Experts of a small language model.
Training: a variant of Muon for the experts, 681M tokens, 10395 steps.
Below are experts of layer 2 (counted from 0) of a mixture-of-experts language model. Rows are named router (the router's row for the expert), down (a neuron's output weights, with its number) and show model dimensions 0-127. Each number is 200 + 20 x the weight over its row's rms, rounded and kept within 0 to 999.
Before each expert's rows: "comes before" lists some tokens at least twice as common just after its tokens as in all text. This comes from a sample of Wikipedia text that the model never trained on. Tokens count by the router's weight.

# expert 18
comes before: "  ", "\n", " 1", " 0", " 2", " 3"
router,187,231,177,183,179,200,230,172,174,213,177,206,192,225,214,188,213,210,191,168,182,180,206,214,220,172,204,205,201,223,195,212,187,173,199,202,177,204,257,197,210,203,195,201,175,208,221,219,242,186,209,221,200,195,190,230,189,200,181,171,214,195,232,228,201,212,227,180,219,217,223,176,234,182,205,199,171,199,188,213,188,176,191,210,205,171,203,186,196,179,231,179,205,208,195,234,238,190,207,192,188,179,192,214,210,202,216,190,210,249,151,212,196,157,204,169,163,225,196,187,242,176,204,209,220,196,226,204
down0,196,214,195,172,215,208,186,221,204,203,202,212,229,187,213,175,158,190,259,216,210,167,220,182,212,184,206,185,246,201,192,180,228,200,212,217,185,210,185,167,213,178,212,221,197,199,167,192,245,235,225,219,207,197,208,219,174,204,197,200,179,204,218,186,181,175,195,176,230,181,203,200,208,175,190,198,231,178,201,199,168,198,212,222,204,168,195,186,206,210,201,217,214,190,199,178,234,179,165,198,233,190,211,230,192,179,191,201,211,228,210,167,245,192,208,219,189,192,214,221,238,190,226,229,191,201,162,200
down1,234,237,188,203,169,195,191,209,199,215,213,253,189,176,150,222,184,242,222,203,180,205,215,191,206,189,173,201,186,220,181,223,200,207,264,221,214,182,199,199,177,215,207,200,207,167,248,175,195,209,218,183,205,206,209,181,189,208,196,193,219,203,174,190,189,181,188,187,159,202,234,202,221,186,194,170,186,210,192,198,206,199,192,238,201,218,197,192,206,190,205,207,197,222,228,201,168,226,234,214,181,189,198,202,211,209,216,217,183,206,172,255,208,228,229,214,234,190,182,187,183,187,189,195,191,210,185,184
down2,222,186,188,227,168,195,223,201,216,213,200,189,265,236,187,214,169,224,209,231,180,195,221,170,222,194,209,195,171,226,192,172,193,179,163,176,198,165,198,240,202,218,168,233,204,197,188,232,213,215,210,194,175,204,195,212,177,201,192,215,223,216,195,174,220,205,158,184,200,190,181,189,220,174,227,187,171,223,190,200,231,177,202,205,224,218,203,189,194,186,193,219,204,170,199,234,217,195,210,165,246,177,205,204,189,176,189,200,207,215,196,187,231,178,227,178,202,214,230,196,184,209,206,193,195,195,186,205
down3,183,211,200,235,247,191,190,193,208,158,226,209,207,185,224,205,193,222,179,224,206,235,176,193,191,166,216,187,180,180,206,188,186,190,214,180,211,161,197,213,183,215,224,182,229,217,207,210,199,196,191,204,178,234,224,179,186,168,175,216,213,212,207,177,198,209,179,179,204,167,191,203,203,169,230,192,172,194,173,217,189,201,175,201,188,203,220,178,189,196,214,198,228,179,187,214,175,217,247,192,197,173,207,183,176,192,153,194,207,203,219,219,180,213,204,248,222,246,185,184,197,171,220,200,174,192,170,204
down4,171,194,184,182,232,195,204,175,203,215,191,199,214,205,190,223,213,203,217,215,211,192,200,179,212,188,218,207,185,223,173,187,222,185,147,188,185,205,191,215,231,240,191,182,229,181,208,212,186,190,189,180,206,176,193,226,227,186,227,216,193,201,190,207,211,213,199,190,191,210,197,185,170,195,189,233,218,204,178,205,192,217,206,194,205,176,171,250,197,188,228,245,199,168,210,185,229,162,187,185,214,203,200,180,222,214,211,225,233,175,251,183,213,190,211,192,242,178,163,204,192,192,186,177,151,198,163,190
down5,212,206,195,189,215,182,174,181,190,211,205,189,209,194,193,181,209,219,196,227,212,212,215,199,203,186,210,193,168,200,220,220,221,155,192,185,179,189,179,194,191,215,193,208,198,212,191,209,193,172,222,212,153,224,190,182,189,220,156,213,233,157,187,165,198,183,210,167,237,213,209,188,183,215,192,170,243,177,212,197,200,175,170,213,190,205,188,163,191,194,173,212,190,214,195,232,221,177,180,196,195,183,260,214,215,209,254,221,184,195,230,173,177,204,211,207,229,188,218,181,187,219,217,186,185,196,175,200
down6,191,213,189,205,218,185,187,209,178,232,219,197,196,210,211,230,202,217,238,191,180,207,205,210,197,190,211,203,182,201,202,203,172,197,210,205,234,186,193,160,161,215,146,186,190,174,203,195,212,225,223,205,194,187,147,211,186,189,217,185,189,220,225,200,225,179,197,201,207,179,240,200,174,230,202,198,211,241,218,232,190,203,185,222,257,161,199,212,209,186,166,195,172,216,197,219,195,159,197,255,201,198,209,204,221,183,205,184,189,221,220,170,213,195,192,202,221,182,201,206,179,229,207,221,208,207,189,226
down7,193,179,187,203,228,218,209,219,236,207,209,217,234,212,187,230,228,215,178,164,186,202,183,218,219,161,174,198,204,195,178,191,202,202,231,208,222,225,194,216,229,154,192,219,200,155,167,175,228,201,235,188,206,193,192,198,232,222,191,226,202,211,195,194,201,190,172,241,202,205,202,205,192,174,202,196,215,200,193,185,221,182,206,217,187,160,207,183,209,206,217,218,177,227,236,170,243,195,223,199,209,234,174,185,215,213,220,159,190,205,210,201,210,219,193,200,165,212,185,199,154,202,209,219,216,196,212,218
down8,205,196,195,188,220,206,223,195,161,180,176,198,195,212,185,205,227,194,177,169,166,160,190,189,187,192,219,176,224,232,186,185,193,233,194,209,180,209,220,181,177,219,191,226,196,187,163,190,172,215,194,238,203,172,139,199,189,200,184,205,174,230,196,198,200,191,235,231,229,202,202,189,199,201,211,209,196,209,191,166,208,222,205,225,198,172,213,213,212,169,208,199,186,198,209,239,165,183,202,203,183,190,240,219,214,202,176,196,201,200,179,197,226,171,201,182,236,234,189,233,185,225,209,214,230,177,217,179
down9,220,234,203,208,206,220,178,192,169,176,176,215,185,175,184,203,205,202,206,220,174,197,181,199,221,177,188,180,183,168,220,184,194,210,156,203,221,221,211,159,199,220,200,209,191,202,190,216,223,205,203,219,239,193,220,176,192,202,175,198,187,170,176,193,198,203,203,195,179,173,205,150,198,190,206,183,236,185,218,227,193,197,165,204,233,184,184,189,197,192,182,230,183,205,222,207,220,225,172,221,204,197,186,161,201,205,264,193,188,208,247,147,219,205,193,226,205,189,198,175,187,216,203,196,206,228,186,207
down10,204,230,185,193,181,181,236,193,214,158,190,200,184,224,196,175,209,206,158,211,199,189,188,189,181,226,195,196,199,224,197,216,207,190,199,165,195,219,170,168,221,189,189,204,200,203,206,199,213,215,195,214,186,217,208,163,196,223,215,193,175,227,209,191,209,215,215,180,211,199,197,213,217,143,204,178,220,186,205,215,230,189,234,187,201,165,185,196,170,202,220,166,201,214,201,211,202,220,230,214,216,159,224,203,212,203,199,162,186,227,205,218,218,165,245,240,204,180,229,197,226,213,238,243,194,216,217,203
down11,234,207,216,171,182,216,194,180,223,191,175,214,181,179,192,223,216,226,177,239,214,213,190,199,208,210,204,174,202,226,198,212,208,226,198,185,209,244,216,196,196,200,174,168,191,210,201,216,242,211,170,231,199,234,193,213,213,178,180,185,235,173,244,208,220,194,225,188,216,213,190,198,226,231,185,199,190,191,166,161,179,197,214,202,244,235,202,189,171,167,203,154,207,222,193,184,198,215,238,192,214,225,184,199,205,205,178,181,203,186,205,195,202,197,194,182,193,234,184,177,169,180,203,228,179,209,209,190
down12,189,181,175,202,205,215,199,199,210,177,179,191,239,179,171,208,216,196,185,249,217,188,192,223,198,208,188,189,223,188,191,190,236,187,208,186,176,193,187,246,178,218,221,193,239,226,203,213,199,174,206,212,216,170,221,207,249,178,182,200,185,207,192,201,201,217,224,190,154,194,178,185,194,172,188,196,241,190,225,207,219,205,177,180,140,237,194,189,202,193,186,245,197,241,189,193,188,183,177,201,202,178,206,184,204,222,209,198,165,185,225,225,226,223,227,194,193,183,215,206,209,188,223,206,212,204,205,195
down13,186,160,186,211,192,197,209,231,195,226,158,211,208,217,203,195,191,189,171,207,175,184,179,202,255,198,166,222,203,224,177,193,205,184,152,204,187,226,172,204,206,181,206,218,210,186,191,217,216,205,212,200,225,153,215,209,167,203,240,220,189,208,165,199,207,181,191,199,227,211,189,231,201,203,187,213,209,184,191,182,214,207,202,232,185,192,172,235,208,189,224,183,187,204,193,230,209,209,183,195,178,176,164,179,217,186,203,205,196,209,163,231,234,198,221,198,198,193,216,175,220,258,223,194,192,185,191,183
down14,192,199,179,191,206,156,253,202,211,176,200,183,165,205,182,173,223,194,222,213,206,237,201,210,205,228,219,196,198,175,206,197,200,209,195,181,207,207,196,192,203,159,221,165,177,198,187,187,187,201,215,180,186,239,201,183,210,206,212,194,233,197,248,187,216,202,234,208,151,199,225,165,194,221,172,196,213,215,185,210,171,148,198,193,200,185,157,160,161,204,191,186,219,199,182,197,185,191,206,218,185,206,207,207,204,222,176,187,184,201,206,216,203,165,183,196,189,212,192,192,186,218,221,216,161,239,201,206
down15,208,181,179,191,180,197,221,209,236,218,170,199,199,252,188,191,231,203,195,201,171,220,221,206,260,176,188,155,204,194,193,173,207,166,204,209,202,190,192,220,216,255,214,203,180,225,235,183,179,204,220,217,188,197,165,209,237,190,203,199,220,186,192,209,208,205,197,186,189,191,200,203,165,188,214,175,229,194,188,186,198,208,214,212,197,230,158,205,193,174,218,203,169,211,216,183,207,219,176,189,206,200,171,219,194,239,193,240,191,175,188,219,209,198,188,196,202,241,220,192,223,214,205,164,203,206,216,205
down16,176,207,216,230,171,190,209,181,216,231,222,165,217,226,199,171,172,203,201,211,225,207,226,207,205,227,210,206,211,186,214,189,189,194,190,207,215,187,202,194,180,186,218,165,248,229,203,210,206,178,190,193,210,192,203,200,181,182,224,180,232,167,154,243,208,195,189,209,206,230,224,205,212,212,219,234,203,218,171,181,240,228,207,207,206,189,217,202,219,185,181,190,188,185,229,252,208,222,176,193,188,197,212,197,205,187,209,196,227,221,213,239,204,230,234,241,230,196,199,218,220,206,216,214,191,171,210,210
down17,212,186,157,149,184,203,157,192,202,187,164,207,223,202,203,208,208,201,199,196,173,217,204,207,168,174,201,197,198,183,211,210,204,225,202,167,212,210,217,221,179,248,196,182,194,198,194,184,189,195,175,190,198,186,175,218,205,189,135,210,242,197,206,209,204,209,182,209,205,216,188,229,152,208,205,199,186,212,250,210,221,174,201,200,212,179,245,167,177,207,216,208,198,203,195,173,195,229,217,177,177,220,208,225,188,210,212,195,221,212,179,172,190,183,193,205,214,193,258,178,210,204,186,190,209,192,196,197
down18,196,173,169,203,272,188,180,220,191,197,207,203,193,191,232,205,198,200,210,222,192,161,237,210,205,221,190,216,201,249,211,201,233,183,207,228,218,178,207,171,173,230,213,216,178,219,220,155,203,219,199,216,158,199,204,197,200,180,206,198,195,209,180,195,181,199,185,211,221,260,201,226,214,226,163,180,230,214,208,167,172,166,199,191,199,235,211,197,192,199,196,202,237,202,197,196,180,207,188,166,193,197,189,205,175,198,203,220,214,199,195,212,222,198,226,171,222,208,191,215,214,182,199,189,186,210,190,198
down19,215,218,205,204,206,216,189,228,209,154,220,208,240,191,178,206,182,203,200,216,182,216,205,182,187,205,204,198,230,215,194,233,163,211,252,169,210,217,188,202,206,148,172,214,193,184,197,205,184,233,198,201,202,196,184,209,193,220,210,199,226,168,260,218,194,195,230,223,177,227,186,176,209,197,175,222,181,203,206,188,221,203,172,195,153,229,208,196,229,182,200,173,204,199,218,212,230,201,211,188,199,206,206,226,177,166,183,164,203,163,188,223,204,196,214,200,228,178,174,168,193,195,196,205,191,191,204,216
down20,235,226,219,175,209,202,179,206,204,204,209,232,155,210,203,181,214,189,207,164,178,196,203,219,208,201,180,194,223,209,179,210,205,215,239,213,203,208,210,188,208,181,173,206,210,192,188,195,236,205,178,192,198,194,215,197,215,207,150,205,189,195,185,238,175,179,182,209,209,235,197,203,236,193,191,186,166,165,187,202,209,165,160,203,196,212,214,210,189,199,182,223,195,203,208,169,229,218,191,173,190,215,206,221,174,174,229,186,182,222,200,247,170,230,173,221,176,237,186,172,201,179,235,199,211,184,204,174
down21,194,211,210,212,221,151,206,243,198,228,217,189,212,194,197,209,181,158,191,212,193,221,212,220,208,187,208,199,148,188,175,194,196,233,208,171,215,184,198,240,214,160,249,219,197,216,200,181,188,185,194,179,187,180,234,197,207,211,176,213,209,191,215,173,223,166,174,213,226,207,204,194,196,228,186,184,172,202,179,210,196,172,212,207,194,226,178,219,229,196,205,228,202,191,191,208,252,154,214,206,210,191,237,198,198,182,215,225,198,195,189,185,190,201,234,238,204,204,198,212,197,194,189,207,190,181,169,179
down22,220,209,194,196,181,202,203,210,220,188,161,173,192,213,178,245,199,184,205,232,205,216,174,206,205,196,211,198,218,239,198,190,219,241,182,181,229,203,181,221,232,199,205,179,151,176,190,203,182,184,237,198,197,154,207,204,191,215,192,225,208,228,201,184,232,217,204,168,167,222,178,213,230,175,172,204,206,197,193,187,190,186,219,201,175,207,188,177,180,181,232,153,220,209,214,206,190,225,202,154,190,209,179,200,175,192,197,173,193,232,183,223,207,236,196,205,199,220,193,191,193,212,206,199,201,162,195,227
down23,171,143,214,209,231,182,215,194,163,201,200,186,199,149,189,197,193,197,148,202,182,227,190,170,232,208,170,207,170,202,199,227,238,210,195,210,208,206,185,224,214,199,233,197,221,217,195,186,197,184,194,202,236,187,216,208,220,223,220,192,180,228,190,196,214,183,202,220,179,169,209,205,186,233,236,165,203,174,199,194,211,182,173,207,215,170,194,209,243,199,213,179,227,191,184,194,211,178,198,215,173,245,236,204,188,204,181,203,202,209,230,195,212,232,199,192,183,198,192,211,200,168,205,192,201,212,194,224
down24,176,192,211,223,226,175,191,232,171,172,207,214,176,182,208,218,184,205,224,187,202,218,194,203,196,210,216,179,200,211,193,200,186,227,238,217,199,209,187,184,176,186,204,208,207,192,177,152,201,186,232,165,164,205,210,186,188,181,196,218,218,177,225,173,196,199,209,192,224,197,210,174,205,200,183,215,208,196,196,208,206,207,205,208,204,160,200,188,198,248,197,190,231,191,180,168,211,190,201,201,198,160,175,244,176,201,179,152,188,162,178,173,216,172,213,166,230,202,180,206,206,238,186,170,214,235,195,174
down25,216,216,208,206,175,207,178,206,156,200,177,205,228,183,201,225,169,207,183,206,186,177,208,211,186,185,188,179,195,181,195,184,175,203,185,207,221,209,186,202,206,220,180,208,166,168,205,177,211,188,211,173,178,210,182,201,189,219,207,186,213,187,236,198,196,216,238,209,153,192,166,191,221,134,225,179,223,235,213,212,222,196,226,204,230,171,195,184,187,244,215,184,192,188,232,181,228,213,203,174,222,196,191,216,232,182,210,164,214,209,161,221,203,200,221,182,192,219,210,170,209,193,202,202,176,222,211,207
down26,220,230,180,223,214,193,223,180,208,188,198,225,202,222,189,182,177,187,217,186,222,193,186,210,205,224,222,182,226,195,212,237,173,180,208,188,188,224,206,186,216,202,166,182,195,201,181,202,200,203,207,186,212,231,224,219,202,215,244,215,181,200,214,181,188,214,208,158,212,169,179,190,208,169,186,237,184,213,151,195,212,179,231,165,227,209,176,218,209,205,170,184,179,208,184,229,193,208,199,173,180,210,179,170,238,217,181,186,192,183,182,209,203,232,227,191,188,245,235,183,206,211,199,225,200,234,210,219
down27,191,228,180,171,218,187,224,189,194,204,220,180,193,229,210,188,183,187,202,246,195,192,227,202,203,188,208,187,193,212,217,180,222,214,189,152,208,220,212,218,218,222,187,169,198,208,202,175,200,179,215,195,181,191,201,223,198,209,201,171,231,244,265,190,186,219,196,192,207,189,201,211,199,180,206,178,220,215,213,217,156,176,236,188,179,176,201,223,182,164,194,229,204,199,224,226,191,210,188,229,198,210,181,215,191,188,193,213,202,228,137,190,187,194,197,215,215,200,209,178,202,194,195,231,157,217,223,218
down28,174,218,157,181,195,206,203,154,229,197,182,171,171,216,193,181,180,157,178,203,157,198,212,214,164,171,169,183,238,177,205,208,207,207,208,206,194,195,230,210,216,185,192,188,215,212,215,200,196,207,207,220,212,207,201,201,149,230,207,179,226,214,212,208,201,185,222,198,193,207,202,188,199,186,199,188,194,199,177,209,177,220,183,223,186,227,194,166,216,206,209,199,188,208,228,238,154,199,220,209,197,170,211,199,212,228,202,187,225,185,245,178,221,203,199,203,219,216,210,183,229,210,173,203,237,203,251,193
down29,195,197,196,162,202,234,184,204,190,179,211,198,199,203,245,202,200,226,165,225,147,205,187,157,168,206,197,191,247,181,213,212,168,208,196,207,201,215,183,204,184,197,218,221,197,206,220,200,204,234,202,218,191,193,178,204,165,169,200,185,197,206,196,187,191,189,219,234,241,204,212,205,173,202,215,208,192,239,199,207,185,182,174,193,213,188,227,200,220,203,192,185,233,215,192,205,223,161,198,204,217,198,232,241,203,188,194,145,193,194,181,210,231,169,212,187,188,205,216,190,182,230,224,208,188,213,158,195
down30,190,211,190,200,206,248,180,174,194,169,221,188,186,227,197,212,161,162,209,169,219,228,199,207,190,200,188,202,195,222,168,230,241,215,226,185,202,206,203,180,202,164,206,190,184,187,197,202,237,205,197,182,192,192,194,211,196,161,216,190,211,211,217,209,149,224,222,200,236,238,207,215,250,209,201,184,179,210,180,178,209,194,213,197,190,191,207,205,225,204,243,194,198,176,161,244,213,216,220,208,178,236,187,211,188,193,207,196,234,201,175,205,208,176,229,204,197,193,165,188,191,175,188,189,207,205,190,198
down31,192,206,165,176,215,211,176,198,223,175,207,197,219,213,211,190,222,228,220,188,185,172,189,220,237,142,189,204,165,213,216,192,210,170,210,215,188,205,193,196,166,205,215,198,154,189,236,205,190,179,197,213,200,202,189,208,193,220,209,256,208,218,194,196,202,194,216,185,215,213,200,215,187,221,206,211,237,216,188,208,231,175,193,185,178,216,192,196,194,172,159,209,197,247,208,188,181,215,216,200,212,218,180,206,213,229,209,238,181,206,180,226,188,179,228,202,183,173,202,199,227,167,199,212,227,237,192,235
down32,203,211,232,206,201,225,185,180,201,175,237,161,199,192,217,174,223,216,175,207,212,175,245,179,187,172,196,190,203,204,189,221,218,213,190,169,197,197,195,177,212,218,201,202,240,207,177,230,205,218,193,207,208,188,201,214,207,189,142,233,203,189,198,196,190,177,183,184,188,197,256,183,213,207,194,208,193,187,162,205,194,173,184,230,195,198,199,217,256,139,192,219,227,197,180,189,163,179,210,211,220,192,198,198,216,203,192,182,196,162,179,216,201,208,186,231,191,192,200,184,171,206,215,206,209,173,204,216
down33,208,214,186,203,217,185,185,214,225,210,208,183,209,170,203,208,200,194,200,209,201,181,206,200,202,188,207,191,158,182,207,173,180,200,188,177,227,218,166,216,219,227,155,206,186,189,199,195,208,170,198,165,193,217,196,198,218,194,179,247,225,217,214,172,211,175,195,177,160,221,241,201,212,225,223,206,215,223,183,185,215,186,163,213,221,233,166,207,171,230,206,158,175,191,203,220,198,190,230,206,205,168,192,205,248,201,204,208,225,199,174,219,180,186,179,198,225,226,222,216,227,198,228,208,162,215,196,206
down34,211,215,184,162,192,223,205,168,198,212,187,182,171,209,210,192,228,209,181,180,183,184,197,199,177,210,207,164,223,211,192,215,172,189,187,179,227,188,221,180,220,218,175,239,188,154,244,220,223,175,193,219,193,216,196,228,184,194,196,191,208,205,216,208,210,224,202,211,201,230,195,229,185,199,231,253,162,228,221,200,212,217,220,207,195,175,201,203,200,198,223,175,193,183,213,227,222,178,216,193,214,206,196,172,228,176,210,223,214,208,171,234,200,187,209,229,193,199,168,159,163,218,224,204,206,191,209,223
down35,182,206,175,210,198,190,213,197,235,205,205,188,187,205,208,217,212,198,152,180,207,167,258,205,201,210,187,213,218,197,164,199,189,247,190,194,212,215,191,207,170,214,202,214,171,197,172,183,207,199,230,186,185,213,227,223,176,231,204,221,181,207,202,213,207,185,237,223,217,197,205,169,193,194,175,195,203,232,181,194,198,211,194,181,201,154,209,216,199,184,222,185,227,211,157,183,229,177,196,196,194,205,200,184,202,162,177,167,185,195,214,217,205,160,197,188,171,216,228,183,159,185,209,213,230,231,169,202
down36,195,206,205,180,171,235,203,211,203,195,165,225,238,204,173,182,203,204,173,194,182,216,191,241,217,221,190,190,220,184,205,190,188,200,206,172,196,209,202,177,239,238,251,206,180,231,183,248,198,186,185,205,212,230,209,185,221,157,171,194,237,195,198,209,183,205,194,253,185,191,195,202,186,180,198,198,210,190,223,223,194,214,174,201,211,202,202,215,223,197,222,216,202,185,164,197,168,203,233,199,204,205,209,252,220,199,197,214,202,203,181,173,166,172,233,197,196,176,221,186,206,213,203,213,216,219,183,201
down37,186,219,186,204,196,186,231,200,180,178,210,199,226,187,152,206,210,192,206,177,222,224,202,256,238,220,199,216,168,212,185,191,211,181,171,231,208,184,238,226,207,211,201,201,231,207,189,192,206,157,182,189,203,185,185,221,159,195,168,166,202,190,190,212,230,224,199,176,187,170,216,231,213,173,206,192,203,170,191,204,212,160,198,233,180,202,168,161,212,223,205,181,181,193,189,206,190,211,183,173,179,227,212,211,183,201,193,218,217,208,175,188,183,191,186,185,195,216,206,185,180,186,187,186,168,234,220,210
down38,196,234,184,201,237,206,194,211,202,200,217,202,220,206,222,184,189,240,223,217,162,191,181,199,185,176,228,181,207,160,219,214,198,214,202,182,207,197,181,174,172,208,227,248,192,195,213,193,206,207,212,205,178,214,210,208,173,181,171,195,237,183,208,160,201,187,226,198,211,208,199,197,174,223,223,193,188,196,211,178,186,190,206,196,195,189,215,170,246,214,199,186,232,220,182,224,173,190,235,185,220,238,201,204,222,233,179,213,212,243,202,199,192,205,195,197,235,233,160,178,205,206,230,201,184,174,169,206
down39,189,200,179,195,245,155,245,213,186,210,189,205,205,182,222,183,212,195,223,208,181,239,228,208,181,187,184,192,189,185,213,225,206,186,167,183,216,191,172,219,210,207,222,216,227,203,200,175,200,204,197,203,187,182,211,180,188,179,162,211,213,193,173,175,242,178,181,167,179,194,215,195,170,174,207,192,184,177,167,202,192,187,191,202,224,198,169,185,200,218,250,192,214,207,193,178,200,216,207,227,211,222,200,216,235,208,186,221,182,216,184,168,173,196,159,202,225,228,192,231,218,172,235,197,198,202,183,181
down40,189,188,182,178,182,188,191,201,191,207,210,199,210,194,193,162,228,209,205,166,192,181,155,187,189,226,233,228,216,188,206,224,169,193,176,210,192,187,213,199,235,212,219,222,179,236,215,198,209,227,211,209,153,210,176,201,178,185,175,224,216,176,192,192,225,207,202,199,205,218,173,218,219,192,246,222,198,222,179,196,200,226,193,191,170,159,223,194,197,199,199,207,188,189,208,232,195,175,210,183,193,168,226,210,234,221,172,214,185,181,198,208,195,179,211,219,173,234,185,208,226,206,222,182,234,180,155,177
down41,183,195,207,224,221,205,167,178,189,209,214,214,169,243,199,208,163,217,210,178,188,147,198,171,215,202,171,210,194,184,228,194,195,211,201,213,225,186,212,179,170,205,220,144,188,188,195,192,187,220,206,231,220,214,209,210,177,199,182,237,186,231,195,171,172,205,190,229,212,192,196,181,213,250,201,196,235,218,186,201,198,215,187,199,206,219,221,219,186,191,184,201,189,199,203,157,197,193,142,224,220,186,186,204,230,169,232,186,227,206,199,184,187,185,190,207,174,178,222,203,194,193,204,185,180,219,211,202
down42,209,243,225,213,201,178,224,193,198,218,200,202,201,243,185,192,184,184,180,155,228,183,181,236,239,203,209,183,209,206,212,201,219,196,152,203,211,195,205,214,221,209,186,191,161,181,175,180,187,202,202,174,225,222,221,203,190,213,197,211,205,212,206,172,217,201,216,241,239,216,196,227,206,217,191,170,189,219,207,185,207,225,204,221,217,190,190,216,209,202,179,200,212,172,208,192,183,207,195,162,181,159,171,209,224,214,189,246,202,235,162,187,223,175,209,186,214,222,197,222,192,183,189,190,183,198,249,213
down43,231,182,196,184,203,218,171,197,166,223,181,174,200,204,194,199,176,186,189,207,200,207,171,182,213,214,185,174,149,199,225,209,203,200,211,197,184,218,162,183,219,223,219,191,157,226,237,210,196,190,206,200,193,235,233,177,162,195,210,186,194,196,181,206,190,203,210,200,174,163,171,156,231,178,227,212,205,212,199,210,199,171,178,188,195,222,214,209,180,216,200,199,215,193,229,215,202,194,207,221,196,200,171,246,223,207,221,192,195,195,175,155,203,199,203,259,211,191,198,231,214,221,194,223,170,196,194,195
down44,188,221,236,196,174,202,194,166,194,206,211,167,207,211,205,164,195,193,188,199,234,196,205,173,213,180,153,226,180,217,199,218,200,193,238,174,187,225,201,202,188,199,236,194,217,222,145,212,212,209,238,197,190,235,203,187,203,219,238,210,186,184,181,205,171,201,199,185,185,197,224,171,190,187,223,213,191,198,180,167,219,184,204,193,157,202,217,207,188,232,192,158,197,225,218,201,207,191,197,203,221,228,212,161,183,193,196,208,204,222,201,169,237,216,195,196,194,211,162,186,185,218,182,172,207,217,216,169
down45,171,167,193,211,201,204,176,217,231,224,209,211,195,201,219,170,248,151,220,230,192,158,211,212,193,191,176,192,148,190,188,193,195,186,166,193,200,209,192,172,185,211,212,196,239,162,190,226,201,227,186,222,159,215,163,211,162,213,186,179,184,190,224,189,217,219,206,176,210,198,199,191,194,196,175,168,189,203,169,192,205,198,192,171,176,187,174,204,198,197,209,198,202,207,205,195,200,190,207,220,203,205,232,173,187,188,178,200,245,168,188,185,198,192,210,196,217,188,190,202,219,198,180,154,181,215,171,214
down46,199,219,184,205,171,194,233,201,218,235,198,189,234,223,173,218,215,194,226,218,232,231,165,224,229,179,165,235,223,209,194,195,191,190,189,218,202,232,192,195,231,201,175,188,187,203,202,213,204,232,191,243,188,216,196,222,183,205,235,168,209,217,227,203,206,223,210,189,212,194,205,205,205,184,231,209,249,212,220,203,173,204,197,206,171,221,145,199,209,207,199,197,200,204,213,203,236,196,190,182,185,208,195,199,226,198,229,191,203,236,172,210,204,175,182,180,174,205,200,199,208,203,151,239,183,209,188,184
down47,215,184,175,182,181,244,189,199,172,195,194,201,216,198,191,169,179,180,202,154,192,179,185,159,168,203,228,163,192,200,237,220,181,188,195,200,174,197,198,184,189,193,220,225,187,197,205,211,220,187,180,199,213,210,181,195,193,159,207,222,193,170,220,225,217,202,180,173,190,205,200,177,155,204,186,240,186,158,202,200,178,191,185,212,214,186,216,178,187,202,214,215,206,175,200,199,186,181,216,165,225,198,229,200,213,219,157,196,224,195,187,215,187,171,213,209,215,193,250,215,185,187,186,208,174,244,193,181
down48,206,189,189,209,152,208,162,211,187,212,183,211,188,187,178,175,231,203,222,204,198,225,199,199,165,186,201,168,201,236,198,183,202,197,202,202,136,208,195,219,193,217,234,170,203,206,214,211,187,177,221,181,213,195,222,185,185,214,196,235,196,223,173,176,189,199,179,192,216,220,190,216,194,204,221,248,198,222,189,174,193,204,213,201,180,204,175,246,203,211,250,199,189,179,223,215,197,193,214,167,221,199,180,144,216,208,197,191,198,210,189,207,204,202,203,184,229,219,198,188,172,162,188,165,187,194,228,210
down49,166,201,187,179,216,219,175,187,171,188,237,159,179,195,211,169,215,211,180,198,184,187,233,220,218,235,185,191,205,204,226,225,206,213,201,197,179,216,205,203,191,202,229,235,174,192,172,199,197,209,188,192,207,206,240,197,199,218,233,236,194,196,190,246,203,194,230,214,194,174,198,219,217,199,197,207,218,216,197,239,191,204,192,163,218,157,209,199,193,186,174,205,174,191,179,205,217,239,201,191,185,204,215,220,213,223,224,164,186,192,239,236,214,234,191,185,182,213,217,182,179,181,219,175,231,222,199,193
down50,230,215,210,203,216,237,199,194,214,202,194,185,222,223,180,200,203,228,246,187,230,203,187,215,202,197,193,201,257,206,191,179,198,171,211,223,211,180,190,200,230,153,177,213,202,195,199,176,238,150,204,211,202,201,180,181,184,182,193,197,226,180,184,200,229,209,224,205,229,203,170,187,222,182,176,204,211,189,185,184,176,246,187,197,204,198,207,232,184,184,213,210,217,225,205,195,265,206,211,218,159,169,182,206,217,193,209,196,185,210,213,184,188,215,179,199,193,208,190,191,225,191,182,206,230,185,212,166
down51,189,152,224,192,192,184,207,174,215,233,230,156,162,218,219,229,185,172,188,204,205,218,192,179,159,198,193,180,197,209,201,205,191,223,194,185,177,225,221,204,177,198,210,217,219,219,205,177,242,223,199,213,211,200,208,206,220,186,176,182,205,136,171,182,188,226,204,218,179,179,193,183,193,207,198,231,222,198,187,170,202,197,202,188,202,157,202,234,182,217,213,193,212,198,203,220,244,194,189,209,184,192,211,186,178,182,173,187,213,195,215,180,205,184,221,197,180,206,202,199,198,174,212,187,195,156,188,247
down52,187,231,180,198,215,210,177,224,212,191,233,206,184,197,205,234,188,172,186,184,162,197,222,200,224,186,194,201,181,212,226,223,193,199,197,181,232,165,236,191,179,209,204,197,210,198,202,209,205,190,198,196,221,179,235,190,202,190,204,191,208,206,244,160,229,234,212,210,224,199,196,174,211,202,195,185,161,204,177,198,177,157,200,216,204,208,191,189,178,180,214,178,203,224,159,187,192,131,192,235,216,221,195,201,197,200,190,180,203,218,212,174,209,187,177,205,186,181,169,175,178,154,186,221,222,221,199,187
down53,211,221,197,188,195,188,191,192,194,195,168,186,239,194,202,181,191,215,200,243,211,202,194,186,205,218,212,180,171,152,211,156,199,187,216,173,199,183,192,185,197,173,168,210,223,234,244,200,211,192,183,195,197,189,229,194,252,189,195,197,149,184,193,227,190,204,181,178,170,206,228,252,206,196,227,203,200,205,233,203,172,196,163,200,217,239,210,213,206,208,178,239,209,189,210,186,161,205,171,218,198,206,204,201,197,165,190,185,204,217,208,208,221,194,200,219,204,193,212,203,206,189,220,236,202,203,209,166
down54,195,213,183,189,223,205,192,228,195,188,245,202,169,192,181,199,249,186,193,176,213,222,185,182,188,199,207,211,182,196,165,183,203,237,206,190,171,216,174,187,186,198,186,191,197,227,187,178,186,168,200,205,172,161,188,216,182,167,248,211,190,171,207,246,210,224,214,170,200,180,232,231,178,208,180,173,194,203,194,231,234,216,222,206,176,186,170,174,166,198,177,183,208,201,189,207,183,212,223,189,195,179,211,182,184,193,213,217,220,233,186,226,216,207,220,199,193,191,195,211,198,193,220,176,205,244,196,217